{"d_model": 192, "d_expert": 32, "normalize_top_k": false, "balance_loss": 0.00525, "balance_bias": false, "optimizer": "muon_variant", "beta1": 0.95, "seq_len": 1024, "train_tokens": 565900000}
Below are experts of layer 5 (counted from 0) of a mixture-of-experts language model. Rows are named router (the router's row for the expert), up (a neuron's input weights, with its number) and show model dimensions 64-127. Each number is 128 + 24 x the weight over its row's rms, rounded and kept within 0 to 255. Numbers have three digits each.
Before each expert's rows: a language model's description of what the expert responds to. This comes from a sample of Wikipedia text that the model never trained on.

# expert 15
What it handles: Single capital letters starting non-English proper names, often in tables or lists, such as L in Lori, K in Kontostephanos, D in Durbe.
router:080108129122132161158147130130149109130149123146117161123145083091109094119121176162131082117151157107108140138156105096103145185141131111103144162148121121113123075136147129106135103115107086
up3:143058111143089155147150088131135145127122138151145167136117144115147105095099125090114161109139090080118123121113137104087135135152186152137057081111137118115075146141116122133098109131108169
up4:153137127118154152114147125117140139136142126168163173129093128120090095160138151147099120102127137112129171165163103129129119195179158156176150128132162119163100115111147065085129126108088110
up5:139106099142144125164149119123173120180150128146121154154122130092141136123159092094101141115171127169150162099169112137135179164137130142163126127135168098088178118135111110110153116132110093

# expert 32
What it handles: Row labels and their word pieces at the start of table or infobox rows, e.g. Average precipitation, Percentage, Turnout, Total, Votes.
router:164143168122128083075099100098144102138080079128129087141092102102158103146112108120135118151103175120153139141102128146175133127113090116141119126124108123068115142116175130123142144112119139
up0:138118158102095121138128095070103128113134108150137092081100101153107104099121130078142131107131115146104149138125090119102151155181114115104106135136114135102119154137082077189114112117081170
up1:127144149103139143126151101136131112109140143127124137127103093135148132103110101113132134149123107126131173112125132124139103123139125119125141089148136102110156144142200092115163132124133134
up2:121133087086152162099099122120163127149138131105134160104144133127146131110143117148160100160142145142110110126144165112137078169136134133124135122114118125139112143131147160096126144125119097

# expert 52
What it handles: Field names and headers in infoboxes and tables, such as Coordinates, Location, Source, code, Born, plus coordinate symbols °N and ″E.
router:146128156136105127077138110116137074154103082131135108146108169141167130132110123129121124144170160108154112148099157135177150117139150103090104106144095132134118115129141139147109058132096116
up0:132124119132128150150146134091138130127108102112131116082127135129125130082170144112116103141077114132115158139095155179072165119100128156112106140175145107121087104104111142121140099090103120
up1:183094136136154095132120116114110120093126106147134146163136106139147146132099118095133170117146127189120134127107153141143137171159134102130163138145159129137085131098115099141144095114157111
up2:132083145089125136116165103143136157132097134114132112128151093123141141121082156113118139125089106160112132127132120116117134121164085153105123149107123138096106119075128154171114092145094127

# expert 40
What it handles: Past participles and -ed/-ing endings after was, were, be or been, before by or to, such as used, made, initi-ated.
router:164160183098138106144151172114154145163098135150155155157117139117086157071142099120102136136114112164168157124091166126146150142129159133113156147113140111100121117151075134158127108142127114
up0:159107175090149133120160087082125107162110117096109121084134130154125126128140183093152155154143086140130154079104153137104135153134131151119148167104131079147129160124129130085134107160075144
up1:136088144105096141117161132127108102120108112113140149122130147146110109111163162140118166131135144123131103086109132110114160137183146121089158135123165096166104168121123147158128122166125173
up2:114134112111197117112096083092109091122102092131120081126159124142109126140121084132115171151130130126138158168129117135144130183139095091161138075098115135105109113125216124098079171109154132

# expert 17
What it handles: Pipe characters separating cells in tables and track listings, mostly before names, titles or scores; also semicolons and list dashes.
router:116092153141128090119089102119091083102120145097166129129099156143128061137147139126104123122148127146157168106167150140076134149134138125113153136141123126104198121121101094122116181109086104
up3:165126094164149120111172142107093099121165146082160168151141117112148131104142077110120146112154177104162109124119119136082185152137164173135130134160140123102140118137146131125103102169147171
up4:129124134137095151136179123104139106143057096160122118083131115132110132090082147086148161141118141115175156093140111136081154123176161100116152084123138103160117160113109122132066151140121136
up5:136125109105147085123129115109109130122140158134158148133169136105157129096179137139133164106128135174134166140147152111115146099138108118146167095090119133121162147127122111135172120113129118

# expert 25
What it handles: Common verb or noun roots, often completed from a piece, taking endings -ed or -ing, such as form, head, attack, land, wreck, turn.
router:154159163136129097183155137156155120164098135105117101121159166108126114107066124135133151134124096087127089112093138167127133159127162096113122090136112143132153111147109132137162130136125115
up3:100122151121155111149101132109109157155064113144114132052151114118115148157150173113105170141097140169168122149100142142088107126126113150164121148094114112148136132153082148134125150129122146
up4:119097128130151095138116099152109131095112120160155118102173121183089110156129129127109117134129166121131130092118126142108136066152152141099112118117106131112138108152136111109147165126087162
up5:165087151156151131140112100128137116131115117136096112106167098196120161116117132097153124104149090125140114123133138167130111110135134139153134151134151110145076128100112062134120155102121092

# expert 23
What it handles: Opening parentheses after names or dates, especially before "aged 85", country codes (USA) and years, plus table row-end pipes.
router:098104088148182106095136088123131134149115083135113152159139130138166122172120129117131112118144112137096099104127127086152101099119167105128148125119074107148150152145153148172119100104082155
up0:137115108077149120129159113105126124084146116160074139106139148148124135110130108189130144154131097090108118152118099097132118141161123140113134176123143070115122184099135137111158121167125132
up1:131104127117122140159135125106162106121162152166125157110184127141154098126068104115099098120123105142087117149144101110184091142198118118127109159083086153123135117123107113101118148120097121
up2:138127163122127096156105110129173084152153129152124155121161155134127133158152163103092172103172138129130109087178083128132175162125117093112135168111153141110126135154149076119168146104158182

# expert 38
What it handles: Pieces inside uncommon proper names, especially b, ab, ob, ul, ri, right after the opening letters, e.g. Pilbara, Nesbitt, Satbir, Cobra.
router:086133113148147101137129141096166108149135145102092086125151132138135128134113139145129112145141175166142129103122134108106129118108116149167125144133115118079119145081152158090139132156170135
up0:110095150116144138141130172096127130115128125131151120133112128151116115103167118110088147111125142152062161121092155101140087147153117105163119136114167127084100105136155108116136107096180123
up1:106101108129147165147132084097150163140131095124086123133117134114164099078164113118150133140092095144125104131122116142099096108174146121151133112119114104097153111095140080087150134130125108
up2:144138111112076114130148079108166138086124131130153161105121139150162138089115126190150127134122159168134121109105117158114140110169103104185097143125122109101143091120145128178099131147138092

# expert 63
What it handles: Subject pronouns and relatives starting a clause, mostly he, she, they, who, It, especially in plot summaries and biographies.
router:145142182145104137131136111153146159129161131106135157161111116134150145139189126097106130128134159140096083119175129096136154119118104122104178130084106149160147172133145139125137133124118135
up0:116131120091141122124121102138152188139155104189095139134090127156135134103094161135119140134175133143158146189160114132123142127140142101138100138141082120133121146117185160134122086138127121
up1:142117108138152098124111184113124123110114150114144150125134098158109178131175079090075105120105090163098139144108120112099155114155108145144120140113112137120117133110101111120111152128107148
up2:177149133115124184140077092146128181141123136144111170096169144088154139123122126112107108140132143154119106126107160130136116131135117102109141150128101135094156134137134122118114102144137096

# expert 7
What it handles: Capitalized words in proper names of places, states and institutions, such as United, South, University, County, District, Army.
router:098094094127088136137092122132117121157090109129095082150137101170147132105129122124151175161166144146109130081099154135122089114129140079149111076128128118151127082114148125135127110119126131
up0:123149133077133197175111133154141100131089131111140106159120125144150132100131175101149122090112171099110076127163085094088136111137114111133155109129132121112132145120120110107143129143132167
up1:143134137167121108096160106122138121111144136107085119088180127121111129112107129133105104100185161169089105088114159138083170118132156100149091135181122106086142091116138121121125088098113133
up2:176127129129105096076115146120165126074144095148172151104152165134154158130121128156131132102139136139106136087149179142066160125104131103108128137168159096100177117126164126161126106133153164

# expert 21
What it handles: Capital-letter pieces starting English surnames and place names, often in sports tables or lists, such as F in Fisk, W in Waltrip, Mc.
router:122087118131127150109161146140162137141154147121075139132093089091130097146115142186139122146144147132113202168156105068169131135118123125118144112171157105132158101111122090100097152128123055
up3:123104116165129105100125125134133162142142173097130139143120123089099165129127109139106143139164100122154119104145131139117193104170118125127111135137153122119153155105113109176154139128121115
up4:113124135112086150146134167153146122122095126095156148124113151109130117120124121130146126184140102175140177135152122113128127167139153126088134156100068136134139110128110116112139119148080102
up5:112113151155139119140103105095140143139113153119141169093130136155120151188140121105111106141129126152129104104145124121096128141128140134134142090196126051142134060137101125111167136170132109

# expert 26
What it handles: Single-letter or short first pieces of words after a space, often capitalized in titles or names, e.g. V of Voyage, Vineyard, Javier.
router:122149140159138124123159170130086104112142156160142099143096131113119132125132127136126103116148122100113163189121113132089134174114128121126122169139144143148137086164122147098169159113133141
up0:109128102117143127126148102080102147118144165078134176148091142131131141137138152105106119149122109176110132128098115114105121136157119096127142133160123128138095145091100120121081124141126114
up1:157090160090127139120140161085136118125118130122130118107159062184142165091125159128113171106116165115077139140159164170106158168145142107134128173134171154106112118084182124133120140117098139
up2:160096086103113129110112103103155134149118133131134150132056120150120145151148145080111135129138150178162136117179132117125123084133128147113099137124149122134108125121144103075138132129132166

# expert 9
What it handles: Forms of be and pronouns it, them, him, there after a clause or comma, common in population and definition sentences.
router:127132162177147110146115125133098082152106120130144127147111137116157114127096112101126119096104133144180079139153159145170160114138150155122108132128071142112193170132148139126133132098137157
up0:103103159144107108152147136173102132142170092119124144095157092169132116108119105109133159127120153153134119161178143090161103143127090119111124143160107134104103160102121079090137126141122206
up1:118162135109145077131100175137133115170116127160097068113120160221111174108123138095134139161124182101105145108144136132166093134114104107127146108142117086100122121117131095169119144112137137
up2:142091124135067123140098134161122103107143102097132149086160095128125123135122151115198135065145114117134136097142134105092112123141119116182137143135119145127113104114176066116129166126126152

# expert 20
What it handles: Capital letters and digits inside abbreviations, call signs, codes and numbered table entries, e.g. WADO, N83, PTI, KHFC.
router:098156173113062116086126146086117107083136120181117156125119114126132109111112127152151117126073117142127141109104130083128045137149158119110140083111131121121109099133085122167102131118093092
up3:141115134125163092128151099146147121143108131139094119133142093161129160118101148121122148126163125095121156075136097106111122154114142132128133132123119129104127121185157148125149059149138159
up4:087160150116134153126128087134124136133127155170143170095148097191115090142117074129060098130165170113142120142113115121169096114181129156098085142132136131104126136082137075096164118160120150
up5:156103118144096161124116173086162217107113088135136128128155141125143132133129109124139121122114162110122166136143126144147105120167120126130089166142155148078110157144176115062130131115132107

# expert 34
What it handles: Opening pieces of split words, usually consonant clusters such as Cl, sh, st, fl, in names and rarer words like Cl-ose, Road-sh-ow.
router:162111127134135153105115198153180143128154119109115113123158145142096126101119137143146130113089132123085164149144112115146150184119110155124164154153153175125136110126090130101125119117155153
up0:124114105111112144123155113092180125127132156097095157087129110157110105124100133116105143104109128121134133100125135138140157112187122136115149120183154145085122116143113136118159160121160100
up1:196096128133115111137177139097137131098113114112123110101125152138108058117090171098150137125115098157083106087127174106107132115145119161150151136097144136143120143135143104133172181150141154
up2:168136147095117126110157114091173113134146151107127146145130093095078138129149153109122145110113142112153112135131132106108135131143149109162145085126151161119126128108083091141107124157083155

# expert 27
What it handles: Spaces, percent signs, digits and dashes inside numeric tables, census percentages, coordinates and sports scores, such as 2.26% or 8–6.
router:150137105161156116149095110121133106116108119130138134164095148147131140127155111128128169127113070128159124123144148095185101108138104177087106111131078126073155164097167130087127142120107138
up0:131137141124139114130084121166100100123086133119141153163170147131104142137130123142152098121161128113093125125115180140097140154148129083141112115156082124107145157121145067118100111091133115
up1:123118158143134104125156103093157137118114143167131182112142141146136126127111155151121176139085109131127129157120116148145074105126134145100124114098123163132190126099100129110112116153106124
up2:137180130124137134139161139106142112098131130141108168154181108139137110163164149136118120128104128143062118149139126139122154063154128161120110147163129125085142118113172137114114134121171160

# expert 3
What it handles: Prepositions and conjunctions opening a phrase after a verb or noun, such as in, to, for, from, during, until.
router:151094153074151142144128108115154119150094142147151124119123157128117091126145080127102158125126072133136129110126174155129156138158165136130167173135120102153133154147116101119150138132158138
up0:127145124045141165163110137144105152128147091109139117105125164126103130105079090131151130122110134120133110081153110111114118113167129149125113128164135142137160176118139077151117157145099179
up1:145130168116095113104114216110120129104138156096129094133165111160142161157106129116206123139131133157174124096096102121118108090128152140143100128136159108167113137135136166132112088106162138
up2:137106140189149078139142105131135123148151080122110165126135123157166133131169115184129137134116163149104156171138204121100114128158154144095090104123140132139109084127153126155188162110104105

# expert 2
What it handles: Prepositions following a noun or verb in running prose, mostly of and in, also by, with, from, against, e.g. Chief Minister of.
router:118094137095143146142067119134134127112103139099142134144138159114140089109163103127093167094152097121164102110102153130122142135149171096149121162137089154142105141124153133142155112173097140
up0:092111083126140142136115155120097106066122116082162115148138125115142130117160138151085196126148144095141156095134139132081107126177099116135170140167102172110110111106140121096167144127103083
up1:120111173103132153171180114100142077113123113165113124145138130151133120110142081154109154160141153121129147151127090132128201131130097091157141131146155098065165150138142089123120148132131164
up2:103136175139097113146078166122131165104147103121127111135116137130143158110108122160136119105131110123141156146141119171123127094139148118112172092133111120133118138167158079147128101139113135

# expert 48
What it handles: First pieces of common lowercase words after the, a, or of, such as sp, cl, comp, bas in basement.
router:131124136141161143138109150147139163149166170141118101149083100147113108110135135167145118157141125131102139168116101103156139159114126120102168186125126133146105161148127149086101075115171158
up0:136122147116150118140131106084140180119150190153141183145141151127172118168153157142115153138101117192080126149152126169143141136103141146114140115115119164110130170149136106164142078112078153
up1:129136164061132091139120141143132129088138134130110116089159142178122138123153124135132146186126133155116165128120169082116112126122132051140165143111173147163142088110119135070132105075160157
up2:152133170128102144163143124108080120126107133119128156107169101140137142108127143161138159100152138108132148156135123120097130097125124094134186111172084163145111161168156127128142117109141114

# expert 55
What it handles: Lowercase opening pieces of longer words, often r, f or re-/con-/ent-, such as r in rhythm, Det, En, influ.
router:185147126099137146123096157136095148105146084095121120145115145073179125107146135166119108143137112110119150190149128084135186170115107154157122142132136115136139131157107111107139133120130076
up0:101118137150171115123110116107146132121143113079116161094096093156114116132146095152121083118142111104157201167115106114114136143136107153131096134159131096141126173079074094109108135093133137
up1:141092145060112066132058115118091054074137160120142145118120117120147148113136140106120085089141117117147106124142131135142163103147149144135122172107159127133115156123126117172129112120095155
up2:094156133094102091127145119119114137142116160129177151164163137098131131107096156122088140132134108145126115129115135119118131072143117156143166120152135072138175129153155113130095118137151167

# expert 16
What it handles: Head nouns of institution and place names after a proper modifier, such as University, School, Community College, City, Cup, Road.
router:134136116117092076145138159114133133165125105113092112132155097137149143097115131150136168137126139180100105151150108132147144094115151101146111099151163128141141108114158156154098107121140165
up0:106162127138159142167109105126162144139100164137101148130137131165086105131168142167065140142108147145098161128161116125113153171169126106125177123191138150119116128102146129109126149116121103
up1:152135096110116127130102152109165143133118082175111120118145122175114146116099134135085134131123099126152127128150086115093113065140148111116098161129125136114181148122154105164125105132145122
up2:112121137086108131133163133093173122143123157108151162123136115132126159114122130106164160113119110112144130129139124108118116114167100106148112093163114065156160120170103119120145137153132109